From a checkpoint of a small mixture-of-experts model trained on Wikipedia.
Size: 12 layers, width 160.
Experts: 40 experts in each of 12 layers, 96 SwiGLU neurons an expert, a sigmoid router.
Below are experts of layer 4 (counted from 0) of a mixture-of-experts language model. Rows are named router (the router's row for the expert), gate (a neuron's input weights, with its number), up (a neuron's input weights, with its number) and show model dimensions 0-159. Each number is 500 + 50 x the weight over its row's rms, rounded and kept within 0 to 999. Numbers have three digits each.
Before each expert's rows: a language model's description of what the expert responds to. This comes from a sample of Wikipedia text that the model never trained on.

# expert 20
Description: Function words and auxiliaries
router:582466466441460477515522492426480564546575405530506459476506520519457508479533429477425399536520466449491551514542539549411481418499484433542469431417404468495496456417538568509555497457391483438460467498480491544581502448498452508555507472461568416558427503521448516501501483556468510495418473564374552557489557505520525531543535486446478413413512511446505497511455469505504455521460398412458489498505565408595599554439440443568547527473475519513416487521579482486497556622427478
gate0:529465501564496509487649360545514492500513429554450552453555442560480511500505601497402505550488550449493481433509389450492547494475369489493460527438467448623515524510461564476520432477440457499634558514539538555477487445507475514482491482527504388494437441478544570501489486603494494500548469539472556490544395533384548515466466554524506492515491465512493484586470486519579537548455535439434484506535460438524484537492552429558503462506442612456529574438541577489542540473540468
up0:516450510483509628525541575505529502519445508563517500489617510555441458520535581413410437498480509500518483487520488452515496535500522558530618480456499576460469517509552547537483441470508557402539599462462520503469408577536530401543545529470525395498440388519528498529521410559507452558481478505512503569560494524532462587479484474519515483556480520455532537564525449468547526633432454550470472523537363416577476518473491461460452376420516475538498414571525461514504474422549477
gate1:468482416541460505412521557589515431424479392506451548514640532464462521553502530412498539505471454530430493423391424594471475492457466432510550421516516443500577469502513477514432514507572494507567536542480481496549532460588542550528482508567379468510505362452529542517531475491390511483434435461558543436513432534578532526538483524503575497548436485622464378464496541521551541494511543499504511524534436518533474552557496556481472437458519531489442442450524509459540527481542409
up1:531495463497559484520477595471625597586473503441502566504457584560523578527526471456603448479451526491408440512536438507506474505527498524499563545438438507417425528555490438561489465434465447562460525484602486504468580461501490498494505578457500458446516490559477421462421582498527491610475493458509477522468520480493511476557496501519374476498474441459520448545606548437457588465483535478590436445543497473536473566540459404587556478438465439441476490525471484530437448529596396
gate2:422541488512491626565522478473515540477486530532433505497566564511534453534510521399547550499512524659507603470482573502505530492516494502522462430570455508493440542530614519421536509578510471644428543519579568567561468403543574512546476582525539526435463529502536433489521498472474577563431506491438453466499421588457468514508476478511493540512430549542449463403536585502479458496533524495489493545478593471502474539511487491440519590475473552530608431538575481608507556479497487
up2:612522480495482573553458402478530523520471480530576536449506476558494440442487543482529485540496473391486540438525502524543441507567533453522527500430395529550476429527510540500569502466439512387518442561345455453439548474460462430501522526554498419529381492488470543518519475462504480480580469404420516515498494526526528506475480515498539479488536594461500644476425583478465491571469487472390517541551551548632484440567562468433480480558478521524564548482581444493458543456525458
gate3:547489449536520529525569475424458468604619438480520492497471515536492550418566455523507524426495493519463516488551479620548534414446449494552512471393466448423452496528470533508601493546495418567537533483508563488540486539492535550592564495582447487525543618515488490378458471550404475450558500535568537507533510466510513522511455492456460444511596449537537555525518545493570563542456541466470504497548579516474487475566568477532451531544524470412386577479596595544536417512433483
up3:427442587523537540563587476510520456451414514563582527457518501523532390433520547549448452517437499483486499476456486479469532432422459420413454468503487572457489551483436518453454512570543544526530504547468554566424551465438504554518567478489488522453529502548501498459572587479493443510463505566498563517504532469509496497560454484513422541520498561482610492493452485549517452516487499503520393535542517460498578577468490464464581574447498392549497507330491439437668508467408455
gate4:446507483463509579511547570508560565465543539471379495555512482475460497487425557571522590568485474513508543556527489448470486550470509460600443485496392647533538483511532498519412511467505555577533615584491538446570470458509511436497535586509490455484499444528424556490472531464417482530540533518620421556497454553501515524534480451486552591470492584503477598495446583522536460502455562551451515550527477535417564439563454459500447428470521480479368534438536477437434472490530464
up4:491558532551444586533432579399471451546454516484473506475516516446537511508493496476426494568455540562550561475453503480399466483493475378579519488549506645475583516478456486532400463534533469630451443501480512519474491533468492515481541519496453498557518449459505520570543568544548543480544472483614545493546610569440507483482490546428504523543477474521452464540568511543453494513462557517337420544544434583471383468507488496506408423559560441532503534448490443491426509537490478
gate5:542519492484495593408430554473520557614514507483514640514404406494582528503505574465449465452452516430474526393507554462469549413551503444489516510516495522500482454521558488559522537542430470464512522505479567435486504537586524571492476492469603479468582559500517513367569529461466581572491412517518502443511467447520577400450482486490502558581507476591566501528563448540459454475555471497454548545448508487501465463516426540537583499566551642532502467507577488518447500558536501
up5:515471551427498448514437478483537526384552432473524535456506616609521455450515558546540490460579458438490528500405507520467423453482548562501504537427443517448498498455521454531475520559550527539530495512414431531473446422543398498551473486502570484479518547617537485423516452539509455438516591518488508588578453523495559504461524426447555495464572477452477576454419632520513505553543501496433485528400491472551519524490466568515429602467505431507585495581451474559560568514478426

# expert 19
Description: K-sound name pieces
router:472555410472604372496514413442367593465507455521485543490336520491525520506516535399524592542505517517521512507472487542533549451491433487524468464556515491433439496507502503539506549435421407564552431478429414595528541531526527545527512545647455460596489437442418488564453467517435580494458505548464497513472521480480513448541482483463466536502450476466521407503472488564486458483410484449492528502530433510452578532483498452581497539506445515539516486557506599544486473496451566
gate0:551391513387585535498486466507526452572545498508428511436442433504519436583575538471499517545510499558526504433501465520484425533493461429563484500373482561437512523446566625491468537580543460527500559459592482479535511451532558455517528470455477423447444569408526500485455418511435365564442494496492543505507435474527502442533561452559532594366605554456508506473490479469505474512501516479461473568510471477486540419411505491562564460615516507456527515478418492457529516502518513
up0:487551556506474563524551413405495438544484605420421528544553551485532441534581610478465555577499502491549516467483504529465490504554480474505497571488587527531547578549527461509443530484503467523356444508503518491498459566524475448511482424533529489456495479583429493517496468476444549492490494488582503502429464479471490498532561484463476570525521541416564495489536557428496517590389590543501469492441507555608543413589528586555517439465539563504418580575427448582573557566553504
gate1:493478442492549448575559435473469516450437502444445541487524569430411535501519601553534465471498517389478424481513492499546502492517482526472467479421459487467509444507436559453476465539349435469553519553473462455537499575396488480575497488432510554511525489540546460471447405438537545477480406495496506486529668509534471484494467493558494558448461507503467487479486424538483374631426401464427466438464587498404505524485512514503465487548505531456488487470512466597467407503555433
up1:427494542606469428508518463402502433514481471475563511540479477495505592565485469448480498519568436602539490495552473573433454429485465503482468521562533517561501555488490422566519579518540476567436538565470418414604595470582428541512505551558478455502526521453433524548526502498554551502363488429470490579536441509511561507448429435423534474481441376463551552449487518496465475510418464508514491439432541494467586536510430395462474507500500512430565482510483475440512555434550414
gate2:410479535495488515470537505432546485508584551521428509469482452597442474599516466557539408470488497574567516465541484506508441426456594562486447433503492480468522483439503514554561539549436530575572522478512561432540540404525557540490490553626520521537495483493518526516497504511485514501509574404409490476454456532468418468548489550461545588486425487460567497525514432612443508563466533508615540486565614524469549456488409533474582573449496564506457487548389509436448482419558504
up2:454513537476492510521448541475455595497567586462564508418435570549517535539413560512516441504524452445337479545468540531481520475504477424484495509493457513471488504443541595474448559452540500467543494570487464578528493468539581515476496539549511415420562507417585465550525542571543492502522492503367491459507455500493522447559561393551497422510450425514539427552458439450444581545537437424489480535543528511511577520508518607484477434408488415593550494499514532538395534553493454
gate3:544457466598523537433479523506499571459483387525460443564477501500563562507591615486461584475414475528505504554527588468474507554442564455555505582510517512435496524466530414581564510551499481482478568543363465441490482498538549606531570525497515541505566399588422460509578615437559525455559581482505475461434516544517485520514595492558475421526545498452561534551546433570517459499502528509491440557573426484551494585512471503531434498492470488526485475462534462467440543513590525
up3:529553463479510505520558462463471475480475468512508543509537518555464496525549522426432509569537521531449498516516469547515597564508504587522611523463465534460552442393472524445447565575562512483496566502513501499607444514586479509535664561501394417530465461519499624535504541531524520580486482574498510550491432505564515524505464493560496442440525531548473537419454477573462462471444572509418451530520511597619470509489419472536461513643431521439479564523488547414529554491560464
gate4:484458478447488488471483442517441484527437500483458498503478500478474486487447445505557554494533573532463492529445536498487426564493486551489455441393506455553469453522500516548496510497513611470524460534547474513502443553484504487567498529523541562489375424502554571555541574530536441529512574604448537515418507481562458488376556298574526494480466563516504551504531419459494418481438559394602488505539544535447485484493520471488503481546393528460518341607479474471432511437490496
up4:496462437512564485535603489503477544517500435550488478535495572529457505513563507496600476460493497559548467495478423493499555597462526469428480452472565545438525501492472501418568527456557484534556543495509452500537461466451535477452537576427571518488409562592495516507468466601463510539571558483513435506471525565517463521469486461587589520508612437544502442528580504496452418544488515561437509530517512511433504507467489460385447679557462488502534620561416527571575416432538544
gate5:493483493451478435595464576413504383538470397540573485461549456519527505524567526470538531537405557571461478473572482505361495439575528485461493441674523609464534460438406448474444495513459537521546455398523445528553490509492476564435537469482577441502513456459442497503477528498545518585383558445457441490501509538488544527578558450524480553485412481485488508506474548489459570454477516524617558493531507519599530548512434532541519535509521517544526469466546538536532508579489527
up5:474471503426428530442495481559502433572556538527431463542530488491495555536503389481454467465500567405548517667475383443514506590460431416541490512523436507520552472469485511508510521466522495516518529526531542422521484495437540479508493469543478515477552526472497457396531492491532541538463446581553546461460588473481542491503521556477504617383594410473431436557550465521447550470515428441472486491451516421530487404465527471599381561434505553470440468582425439496507492523515451

# expert 25
Description: Sentence and section ends
router:487498414458375474611442505488506558479464507496490460516513519411533485573559516444493506461437472446564478539497455431395524388475452554544502457362625516527364412464448531456505584410472615464473521460441485497481548432475435482531463607417525414461453462494547506510589500553466496498501508467463518517460532447554509474504563496529489504506478483493567544466555480567492441485435461449417514512445499522532521518504504449463555529528544509503431530495539595512491495470358476
gate0:505594556466428521567453456520491525588519508577499415513323560510526511423518521429515481566538509532582462547529379610517627515463419535528479522509462496521479548542529441535416445429561485561499470494546555548521510454488544443516560538483499505495465550462537509608501535521510556485488511515528483590455605546482537486470412509489566525455395495549513518510521499432439453430447498460424476473587491442614567563447486451503465450413454452517495482489480499462448545562495515
up0:444483498443462488478456465466532479471405476571565482462405533465507458501429549455506522457529466522452505497516456496546471471534393462514542499519488534537513529565537439482432472474524515471418537525471491532542524465557559482505391627473510566535488515545557527571477551477491471527587478653580453540461503612468513528480569481499420495515492399499410516483536487533451485503457497518404548546483537508560584622490440604565496404464497459451476543356443528547468587557526575
gate1:503494542518445520539497486482481513462533456408618430448483480470444388491512409476396436592526541405573542454376540471522517466495522452490484515456605463507525415535440512594493489432470468508497442504499491571467430470467596454484490513499523493489520466494540483486461494482469489429536413439540411472437582508556480471384464536444511510453497431507398556538549517524481483490529535503476563559509651458516537467567525438496466562540534452486530560493626454538442572444521563
up1:559517509499592511455526450436487511436517533494509487465437502546504596461485506437471527421459524574426571539553427482447527501466442527517480498479426556530451520409461444530521447527501510401643509439643445430395544644426388513489524546415527517517534526482429572569532497470438526460415473496502550519480530505473465475572421531555471449439461426479433568498473461536466476572568534504482437552451543486502426465479567438503541518467469471446532550548466507435451488453467525
gate2:473574510494422453454462422539433455501518648489534495517439490630538456437450409614505477486535466506509526422567484623467536491487489514533540580447540502461550540487522483560509526487510422505452445477430414526432526517453529488431423515445530500512558532453508565515545452443505451453483550520588434516490533498509482498585440585421478501543450540584541490474366486469468524531479537501555511541506437525366507498552634491488606474486516537498484426451585498486508528543461490
up2:453465440420490458531506498468476519548484427532519423538474480541475423471592436532593446459415518509595511495565481486517444549530593574430464462486576490578493569488490474529515482383470563536514528502468535487589518441425504595547497534495402499563514439462542474471529498579559494446496390536435539505507427557541493547449561500507469482408424472485542526467531504506434476536529489569495521423465472486545543400534358447498432546532469548511486438438551399467479431481476384
gate3:538505514534540516487549405488460576504488539493598505457471503531433573491450518535513525480456591486516458548378468475510453525551584462486507538439482483523483595473549505597630480452474500448554499415524437612516511552512453466544480488416492377474525477501422516493548530504501557570493521497481496451479537495506502518614570510560576556538514425607526494589477515621468407467427551436460520544561526544445465403500549469525490564434525548433458516526559455503443524387470523
up3:458582488432445533441587501479615553487508490503560527521536483663432487543529590417511396478473541437548453463497459511401477552414461490545528517517480542507550515530486435475522501436388568539584494518513605452510543383520559526541436464503594422555563484548527546508484496522522557538464534498474535455571467538548486527481450577551499572459431409554507536572428426432494400470430474532445528600526569486474485514497511556535503568458497538507471498464484539505492553457524513
gate4:536503542528564491563471485464374502533466535561595471519504496528512596562438560513448502483457507427610504469534542477485408476422532481414538427587458554456429427620500487533458525459495548495476597452538529576473519522461546490525486505516491558463550482497511503475524549619523489504429476485525520504469488470586617518513583497506479523492493471452530496627552533492487451528462507416443473556411532609546517539544465617554526494541517591465557457483598534462502407417545476
up4:528363392550490410487568492503420542401494480436453483481559519435550498421515474454505466545511439444465552511497565516513521539510502497515553469473613620537492459449480443477515512517478508464470459484457503520431562519500538514540461536464468515559532576533371559452528518516448504549456576509404451528488452527412447514498498517448525496551487528564366487544525450467446526470499396491469477434680516536606564516461481491490446477485490446492464435520562526567591483569463467
gate5:633470491465505546583446533562483469467527462532613390506534446472500563479467574445529604521515507537528484538501476425372508391544517483484557514572504528468481446598546419477535463481411507387494429564487467572554530556372485481485500510516477573523583482449464485522513487495491542443422521538526478529521459446459490414547581545488510421496500481502487501492536599597507477560477459558432506492539559464633471444464576580564495538515518477529514450490528467509428542530499547
up5:499520476488536574483507490538568482560542476502467551567525470496486602523535493448532416621540528473604535552566432517429448477438521517506373489492545545567535469493478429549458500500459555436500424561582493482583538564403467421589460538531397504507527451448508449516488521486453368474459591551471573532477551442498486466531530496489575450410511467476598451584486461508524508500529627463474525562498537537531588426455541479513498470557509511461389533464455566482473483428470498